{"router_z_loss": 0.001, "init_std_router": 0.0148, "vocab_size": 13954, "beta2": 0.95}
Below are experts of layer 3 (counted from 0) of a mixture-of-experts language model. Rows are named router (the router's row for the expert) and show model dimensions 0-255. Each number is 128 + 32 x the weight over its row's rms, rounded and kept within 0 to 255.
After each expert's rows: a language model's description of what the expert responds to; "gets" lists some tokens that make up at least twice as much of what it gets as of all text. This comes from a sample of Wikipedia text that the model never trained on. Tokens count by the router's weight.

# expert 23
router [153 156 131 125 175  81 180 107  92  76  85  74 154 158 145 125 146 165  82 139 156 162 107 138 116 188 135 119  91 100  74 103 133 143 133 158  83 121 122 154 110 130 164  82 125 187 123 132 127 142 170 151 109 142 185  77 140 164 103  67 164 115  97 114 149 123 126 152 130  83 126  95 100 103 163 113 111  98 105 159 116 109  92 148 126 135 159 140  95 107 178 109 100 124  95 108 157 138 141 141 115 130 163 134  80 114 127 130 111 141  71 123 145 163  99 184 154  97 102 104 102 100 169 136 166 103 111 102 192 114 105 163 178 138 152 165 111 164 147 145  85 188 140 102 154 181 183  96 150 133 102 130 191  98 133  89 189 153 172 188 153 176 113 106 177  85  62 152  93 130 131 101 128 139 100 178 101  92 111 162  81 111 144 164  97 165 153 174 155  99 126  90 133  98 148 160 112 135  95 139 186 135 164 115 149 184  93 148  90 155  76 179  88 110 162 155  84 152 151  97  82 102  76  89  57 180 105 192 167 138  99  67 155 137  72 168 100  85 111 169 120  88 174 150 136  87 111 102 149 124 104 160 135 149 159  88]
Pronouns and nationality adjectives
gets: " he", " it", " It", " his", " she", " they"

# expert 1
router [147 166 165 180 115  94 164 137 112  68  63  85 218 172 156 131 159 154 117 179 124 153  87 142 115 189 175  89  94  68 101 111 128 181  97 162 103 140  58 173  75 115 168 109  89 141  88 107 105  99 191 119 167 106 149  75 143 122 133 142 148 140  83  95 149  99  89 148 118  95 125  96  99 110 129 114  86 106  71 135 107  60  85 142  86 161 174 163  98  92 181 104 106 110  73  98 168 164 132 123 137 138 147 155  99 168 108 127 142 171 114 128 149 147 136 150 167  78 109 127 152 128 144 142 157 118  76 100 176 140 116 134 180 145 164 165 125 136 140 127  81 157 174  85 123 140 116 132 163 126  51 125 132  88  68  91 142 138 157 163 125 144  54  99 177 113  80 120  91 120 133 112 134 154 140 137  95  99 145 126 115  96 176 166 122 163 153 176 154 100 127  91 148 135 196 142 156 118 104 107 168 178 127  86 164 190 115 152  96 128 111 172 121 137 150 141 100 139 152  91 106 108 141  73 108 144 114 118 177 141  68 111 171 121  92 155 136  89 121 148 118 117 164 180 185 143 180 131 116  92 115 185 149 149 144 118]
Word-initial capitals, hyphens, brackets
gets: " T", " (", " S", " D", " A", "-"

# expert 8
router [117 162 139 162 188  98 164 135 125  91  73 106 161 128 151 154 102 195 137 179 159 171  85 135 113 157 160 102  94  81 128  75 137 117 156 188 116 129  85 158 132 111 133 120 106 176 100 101 100 134 170 146 140 171 117  62 182 140  95  96 158 175 120  77 173  90  80 148 123 122 115  85 127 159 125 113 108 115 126 126 184 105 127 126 138 126 146 203  73 133 172 114 103 130  86 116 154 162 129 117 137 158 152 177 104 131 114 166 143 183  98 137 116 145  97 174 161  62  86 121 153  93 192 180 155 138  84  90 217 140  95 202 113 157 150 133 110 186 148 182 114 171 145 112 157 140 140 121 147 101 130 103 139 118 126 113 178 171 158 172 152 128 112 102 145  99 126 112  97 126  78 107 157 116 132 172 152  58 130 144 133  99 149 146  90 141 167 130 139  90 158 140 135 120 154 124 109  98  79 100 186 122 159 100 140 153 116 128 102 130  88 174 127 115 176 138 135 118 167 139 114 117  88  26  96 128 128 155 161 173 162 119 153  95 101 144  71  91 119 163 117  66 131 203 175 114 168  94 139  85  99 151 152 182 165 122]
Word-final name pieces
gets: "a", "i", "s", "o", "an", "es"

# expert 12
router [171 132 138 162 146  87 147 129  92  42  90  67 142 164 150 165 123 167 112 149 113 166 100 178 103 143 143 112  89  94 111 104 131 148 100 155 107 159  84 155  99 106 146  87  99 168 102 107 112 166 155 140 157 108 141  74 161 151 121  57 167 179  88 147 176 107 107 162  96  95 123 113  95  79 165  95  94  91  96 153 111  97  82 134 114 129 145 171 110 110 163  84 105 118  91  91 181 142 154 142 135 138 182 165  69 131 130 149 103 168 131 128 149 136 102 191 151 121 125 104  90 101 141 163 180  84  68  82 173  89 109 157 135 176 151 169 114 149 150 119  94 163 184 132 179 156 149 104 132 154 104 112 140  80  94  85 170 154 185 160 138 143  89  97 148  86  82 179 110 117 119  91 143 121  98 165 102 102 135 168 105  96 163 173  69 169 147 150 145  85 109  85 130 102 186 139 107 115  98 146 172 148 129  82 134 140  98 159 125 196 101 183 134 126 136 121 113 162 161  96 109  93  96  78 110 125 110 156 151 151 147  75 195 125  90 112 126  80 135 153  93 103 132 171 115  72 175 100 157 108  80 165 132 163 145  71]
Years, dates, places
gets: " in", "2", "5", "3", "1", "4"

# expert 20
router [125 152 119 180 155 101 193 123  98 110  95  99 200 155 128 169 133 237 151 166 140 182  85 143  94 170 140 100  92 108 102 102 120 143 114 148 114 132 138 171 131 122 127 108 114 184 106 100 114 114 131 153 145 117 167  95 167 132 106 125 137 124  86 144 125 105 110 154 110 132 121  71 125 132 104 105  93  97 132 141 134 113  83 137 144 114 108 128 100 116 163  82  91 100 113 116 156 184 102 122 187 158 128 160 128 134 143 136 140 125 121 106 146 153 154 179 144 112 100 126 119 123 135 156 124 120 109  90 220 100  98 173 147 174 123 146  74 134 113 110  80 165 126 115 169 120 163 123 147 132 123 121 148  86 151  31 126 157 144 203 139 188 112  93 173  73  79 200  74 130 114  95  97 143 102 166  80  97 120 160 115  65 126 145  80 146 161 141 190 105 140  72 151 120 165 157 122 102  66 121 174 137 162 107 163 129  67 159 101 189 129 144 116 107 170 117  99 170 158  54 107 121  68 121  83 109  96 153 181 163 138  69 128 101 116 166 139 117  95 145 163 110 129 182 144 130 163  88 122 132 121 158 193 202 132 101]
Table cell fillers
gets: " ", " 0", " 1", " —", ")", " 2"

# expert 14
router [173 154 116 174 190  37 108 140 125 102 130  85 138 167 179 141 142 151 108 133 129 172 103 171 144 144 125  75 111  67 128  79 101 162 120 192  89 148 146 171 115 109 130 168 124 189 110 103  63 161 195 190 154  91 161 107 146 150 122 124 141 189  74 116 161  96  63 105 118 102 108  86  92 187 140 103 108  89  96 170  95  94  87 149 144 135 200 114 115 130 100 111 130  97 107 110 145 133  99 161 141 143 153 124  75 108  69 181 143 175 120 104 150 105 125 146 127 117  91  84 119 122 112 149 150 101 121  94 174 136  79 165 170 135 147 124 142 184 163 145 103 153 117 123 161 162 117 141 137 158  96  94 157 106  98  59 144 195 136 167 145 152 121  69 162 147  72 154 130 125 109 125 145 173 117 165 128 114 130 153 102  67 179 124  93 109 137 128 146  87 141 124 147  96 181 171 149 123 119 122 160 117 159  58 117 169 100 112 150 195  93 177 107 159 120 170 106 138 139  92 103  86  71 112 127 104 110 179 154 137 110 120 155 130  65 152 111 119  92 193 123 113 162 168 153 109 146 116 137 115 127 185 171 142 180 121]
Copulas and separators
gets: " was", ":", " is", ";", " were", " ="

# expert 4
router [162 168 134 121 111 136 141 147  93  79 135  87 145 126 112 183 117 141 121 170 118 206 111 181  72 192 148 103  72 100  88  97 166 158 136 199 122 159  77 152 115 101 151 117 127 158  88 117 110 166 123 139 179 137 165  42 164 148  43  73 138 181 100 115 158 135 145 177  49 127  86 104  85 103 171 124  96 120 138 142 101 121 123 148 154 174 133 140 103 121 137 131  67 114  74 108 190  78 158 116 110 126 120 126  97 119 107 162 123 159 140 150 155 132  98 155 128 125  96 121  78  92 147 112 137  88 138 127 187 116 150 169 163 155 151 175 118 145 158 122 113 112 155  81 127 153 164  95 128 150 120 101 178  86 109  66 178 115 145 173 132 147 140 121 153  97  87 147  84  99 103 139 149 163  80 156  68  99 130 133 111 114 126 164 100 160 162 104 143 105 130 139 205 104 226 160 152  95  88 142 149 199 141 142 137 144 109 108 135 127  95 140 102 114 151 164 108 137 162 115 122 110  99  86  91 121 110 137 146 143 167  89 167  94 100 168  92  95  69 137  94 123 134 163 177 115 173 150 116  92  89 154 152 197 162 125]
Articles the/a
gets: " the", " a", " The", "ing", "The", " an"

# expert 6
router [134 136 156 162 122 130 150 106 129 100  96 134 169 165 149 145 166 181  84 139 106 181  73 137  74 194 164  57  83 142  32 132 156 127  94 157  80 155 111 144 124 105 128  94  52 170 114 102  99 160 147 151 122 108 120 130 170 185 110 105 119 182  87 130 138 108 119 128 103 136 173  97  59 127 160  98 111  95  94 121 158 136  47 135  98 134 144 151  75 111 124 111 116  75 141 122 158 110 163 121 128 153 205 159 126  95  95 160 145 153 109 161 170 168 113 146 157  93  73 121 134 125 176 127 216  76 117 102 202 102  75 165 121 156 129 158  79 176 132 105 130 132 130 116 151 103 123  65 147 132  84 116 138 124  96  87 134 147 132 147 135 107  92  72 187 105  97 147 115 142 113  88 124 135 111 141 119  99 152 134 108 126 147 117 140 162 130  75 139  94 134 135 119 107 129 157 104  96 123 131 131 169 176 119 108 141  89 142 119 135 101 156 122 123 193 153  96 154 173 129  92 106 127 131  97 139  82 153 120 170  62 128 198  88 104 115 122  85 124 160 105  66 181 162 167  63 138 141 136 110  85 189 149 185 179 102]
Determiners and quantifiers
gets: "'s", " his", " first", " one", " the", " two"

# expert 21
router [134 142 189 141 149  37 138 114 118 119 129 111 124 215 185 128 116 159 187 136 122 124  83 148 117 125 167 103  74 120 117  96 124 163  87 136  82 146 136 143  99  95 170 152 106 152  79 138  87 140 136 164 109  93 142  58 197 195 109  68 152 126 136 137 147 110 122 139 110 108  95  91  92 105 156 105  87  95 141 133 109 136  75 152  84 172 151 134  96 124 159 116 103 103 137 112 177 139 107 146 104 134 173 164 113 125 120 122 138 156 174 148 153 135 101 156 159  89  71 131 124 103 179 128 149  94 111  87 142 141  88 158 154 128 144 155  85 169 180 136  92 163 178 138 167 159 168  77 200 165  97 131 154  90 136  71 169 173 119 161 120 183 131 130 141 107  91 122  88 148  74 129 156 198 116 123 122  93 150 154  91  95 175 148 114 152 162 140 158 117 151 119 161 124 145 134 115  73 125 122 210 166 161 113 157 135 104 209  95 157  59 170 108  93 173 178  77 156 146  89 102 131 104 102 133 120 113 147 148 179 158 134  89  84 114 101  80 116 130 165 108 147  89 166 178 129 151 108 161  98 106 162 100 174 151  94]
Conjunctions, prepositions, verb endings
gets: " and", " as", " by", "ed", " with", " also"

# expert 16
router [136 133 101 160 176  51 161  91 101  86 102  96 151 168 166 190 139 157 135 168  97 116  73 128  96 140 171  79  47  81 118 101 108 167 122 204 126 153  79 157 118  85 159 122  92 119  96 119 102 130 165 167  94 125 159  80 166 155 139  91 145 126  81 100 154 151 115 167 111 116 131  88 107 119 143 120  98  92  68 143 148 117 104 161 125 140 161 190  68 109 155  86  62 112 135  87 158 138 101 142 117 157 122 132 103 148 127 136 153 107  88 135 160 108 129 183 140 116 106 111 118 110 155 131 174 121  87 105 145  84 108 157 157 146 147 157 103 199 124 135 118 123  98 118 138 178 144  91 123 191 112  96 186 125  98  34 183 117 195 130 161 176 141 129 139  97 104 119 133 132 126 106 179 148  92 153 112 111 115 128  99  94 155 150 129 140 149  42 192 105 153  80 120 118 155 133 112  87 119 129 151 160 190 130 165 145 119 120 116 141 103 183 168 111 143 167 115 174 175 102 127 131 116 115 160 124 156 175 158 120 124  75 175  69 103 116 104  85 127 131  65  86 140 201  96  96 121 136 157 117 108 159 164 185 163 114]
Prepositions
gets: " of", " in", " to", " for", " on", " and"

# expert 3
router [170 172 159 149 188  71 175  96 101  72 104 108 154 154 189 170 155 166 187 112 146 152  70 153  93 168 130 105  43 121 112 147 111 137  89 155 106 134 135 141  64 117 179 151 107 175 161  81 131 167 166 128 172  83 170  66 114 160 130  91 146 143 101 118 152 120  89 153  98 112 115  94  73  93 133  94  94  90  91 146 154 139  93 147 128 119 164 129  85  93 168 102  67 108 115  99 146 110 143 156 139 146 150 109  62 126 150 145  97 139 129 103 176 149 118 161 150  94  94 134 165 127 110 146 162  92  94  86 183 104 126 160 146 163 136 151  52 167 122 137  94 171 167 136 146 142 135 104 151 152 135 123 196 121 140  58 146 180 136 128 148 156 101 155 158  65  71 111  94  99 154 120  93 115 102 125 113  66 123 138 110 115 129 174  67 167 186 121 140  99 144  99 140 115 177 172  86  79  75 141 152 153 121  99 145 156 161 127  87 137  81 151  99 140 142 174 102 146 174  86  88 115  72 106  81 122 108 167 125 151 139 115 148  89 115 116  94 107  96 148 122  81 167 149 149 146 167 122 145 120  93 186 145 149 139  71]
Relative words, modals, verbs
gets: " that", " which", " to", " who", " but", " where"

# expert 10
router [149 167 126 159 123 107  93 149  88 103 104 102 163 155 154 155 150 127 121 163 177 148  55 141 121 194 132 107 108  93  76 108 142 160 141 183  89 158 137 129  96  62 175  64  88 156 104  99  96 163 159 131 127 142 161  90 158 192  96  60 130 166 129 117 163  78 118 139 109 117 154 126 134 144 135  89  79 117 108 170 152 127  90 149 125 151 165 168 128 131 154  91  81  79  84 108 168 161 128 189 116 143 135 114 147 163 159 153 121 141 119 108 162 162  97 157 167  80 112  91 149  88 153 117 176  93  79 134 134 104 127 148 143 142 122 176  98 163 153 155  97 185 171  91 153 122 156 129 111 153  98 115 205  90  72  82 182 170 129 183 150 127  99 120 146 128  86 165 101 114 118 129 110 146 101 142 117  81  99 176  98 100 183 156  84 179 138 144 171  97 106 106 169 135 166 153 127 103  91 108  88 154 210 119 140 171 121 140  81 127 112 166  86 111 143 152  94 174 169  86  93 109  69  57 111 179 120 151 165 169 120 108 126  99 124 117 131  94  78 147 120 124 149 173 126  98 176  86 120 105  73 164 113 115 172  93]
Line breaks
gets: "\n", "-", "|", "\n ", "'", " -"

# expert 7
router [134 137 132 141 138  62 136 121 121 100 101 123 149 132 177 143 117 170 117 124 156 206  62 136  81 157 114  94  97 111  97 143 177 163  94 160  95 202  85 164 111 114 151 109 137 104  97 111  90 108 183 119 168 137 144 118 133 167  89 131 129 119  65 136 162 140  99 150 124  92 111  45 148 136 142 116 109 109 122 166 145 154 112 122 127 138 137 168  98 105 120  96 118 141 133 113 166 136 149 141 107 135 155 159  88 129 136 111 101 156  93 118 171 132 169 170 163  59 104 123 155 113 131 166 147 124 101 109 186 160 102 174 171 182 170 195  84 112 157 110  90 172 112 120 112 170 200 149 139 181  83 127 185  58 120  95 131 144 176 145  91 135  92 142 144 109  99 138  99 147 122  95 137 170  91 153  93 121 120 158 129  65 179 174  84 156 175 115 181 114  85 109 149  98 152 131 109  79  95 100 171 132 157 109 118 157 148 133 103 141  97 171 144 104 173 128 120 158 165  79 106 113 102  65 132 119 112 148 214 165 145 111 141  95  57 171 104 118 135 152  81 127 157 179 196 128 157 103 208 127 139 166 146 160 164  73]
Sentence ends and headings
gets: ".", "s.", "==", " ", "===", ")."

# expert 11
router [168 131 101 149 114 143 192 125 105  96  89  87 137 130 181 159 137 195 114 150 126 173  96 163 115 155 158  93  80 105 128  85  85 147 104 157 124 175  63 136 105 108 190  94 121 164 126  82  82 143 161 165 136 105 164  83 147 161 140  89 169 153 117 119 154 102  95 165 108 138  98  98  90 159 152  83  74  84 147 168 130  89 102 161  94 174 143 179  89  93 163 119 102 126 106  96 138 107 162 169 154 121 135 197  89 148 110 148  98 155  99 116 166 127  76 162 144 115  98  95 137 102 153 123 153  84  88  60 228 112 121 147 169 182 147 165 139 172 168 169  97 126 149 117 151 145 149  80 107 123 100 127 179  70 153  52 143 157 130 155 138 148 115  75 129 119 123 168 119 107 102 109 131 121 104 146 126  93 123 170 130 117 162 144  90 162 186 143 181 120 101 113 147  86 154 141 139 115  84  75 165 143 167  95 120 178 100 165 134 167  77 156 119 133 158 150 117 162 187 102 110 131  71  81 132  94 116 173 190 157 132 118 159 105 108 141 114  90 120 169 111 100 172 135 164 111 160  99 159  93  66 161 168 156 121 117]
Table cell separators
gets: " |", " a", ";", " /", " an", " 0;"

# expert 0
router [161 140 120 136 134 118 207 138  82 115 130 115 127 173 170 152 162 140  95 110 145 187  48 164 132 162 152 126 104 107  69 104 106 180 111 184 130 159 137 181 122 122 173 108 135 141 130 163 104 132 122 119 131  99 131 114 123 155 114 156 131 102 106 125 182 128 125 175  81 125 117  87 159  91 156 120  74 127  85 139 122 134 144 172 110 179 154 141  81 116 110 105  81  78  97  49 127 116 111 128 126 165 130 155  86 166 135 150 136 148 125 166 147 148 141 139 154  97 108 117 118 130 115 119 184 117  88 108 165 177  59 130 129 128 156 138  92 157 110 169 120 179 102 102 206 116 113 138 136 129  85  79 101 103 148  14 144 208 161 219 150 135 145  85 123 114  62 172 146 129 117  97  96 137 138 106  58 123 143 141 135  77 144 123  95 175 142 125 120  78 125 127 189 128 123 118 109 118  97 113 216 131 123 113 143 174 118 125  85 157  92 141 101  87 133 110  89 184 150  84 131  99 103  95  86 104  71 148 174 186  97 131 156 120 127 143 137  88 111 147 113 110 136 140 111  63 184 121 136 130  71 108 132 197 157 103]
Table pipes and capitals
gets: "|", "In", " S", " V", " W", " In"

# expert 13
router [148 169 192 134 142  71 180  91 118 124 112  86 173 148 169 161  87 156 123 141 130 180  66 167 102 118 158  87  73  97 112  80 138 159 117 208 126 160 109 139 100 105 142 113 127 163  81  83 116 122 183 181  99 152 156 131 203 158  75 119 156 150 145  98 152 131  67 152 123 130 134  78 115 157 126 108 110 133 113 123 130 120  68 122 101 117 145 133  91  92 132  91  84  84 113  95 168  95 105 123 118 129 141 128 128 115 114 181 156 126 113 127 167 129 128 149 149 139 113 114  65  88 141 151 203  77  62 114 205 135  74 170 179 145 151 189 122 192 152 130 148 196 165 107 158 135 133 143 142  95  84 111 172 134 126 101 136 132 158 190 153 146 106 112 150 119 104 146  94 102  73 142 101 126  83 147 160  71 128 144 130 109 214 174 114 179 171 193 156 124 121 117 133 126 147 158 137 115 119 109 174 169 150  86 112 142 118 155 122 140 137 166 129 106 174 140 141 147 200  88 110 112  72  94 149 109 160 135 163 128 146  98 190 154  83 143 106 137 102 143  91 117 128 151 171 106 154 109 136 100  81 177 121 165 134  74]
Commas and closing marks
gets: ",", ")", "s,", "\"", "e,", "),"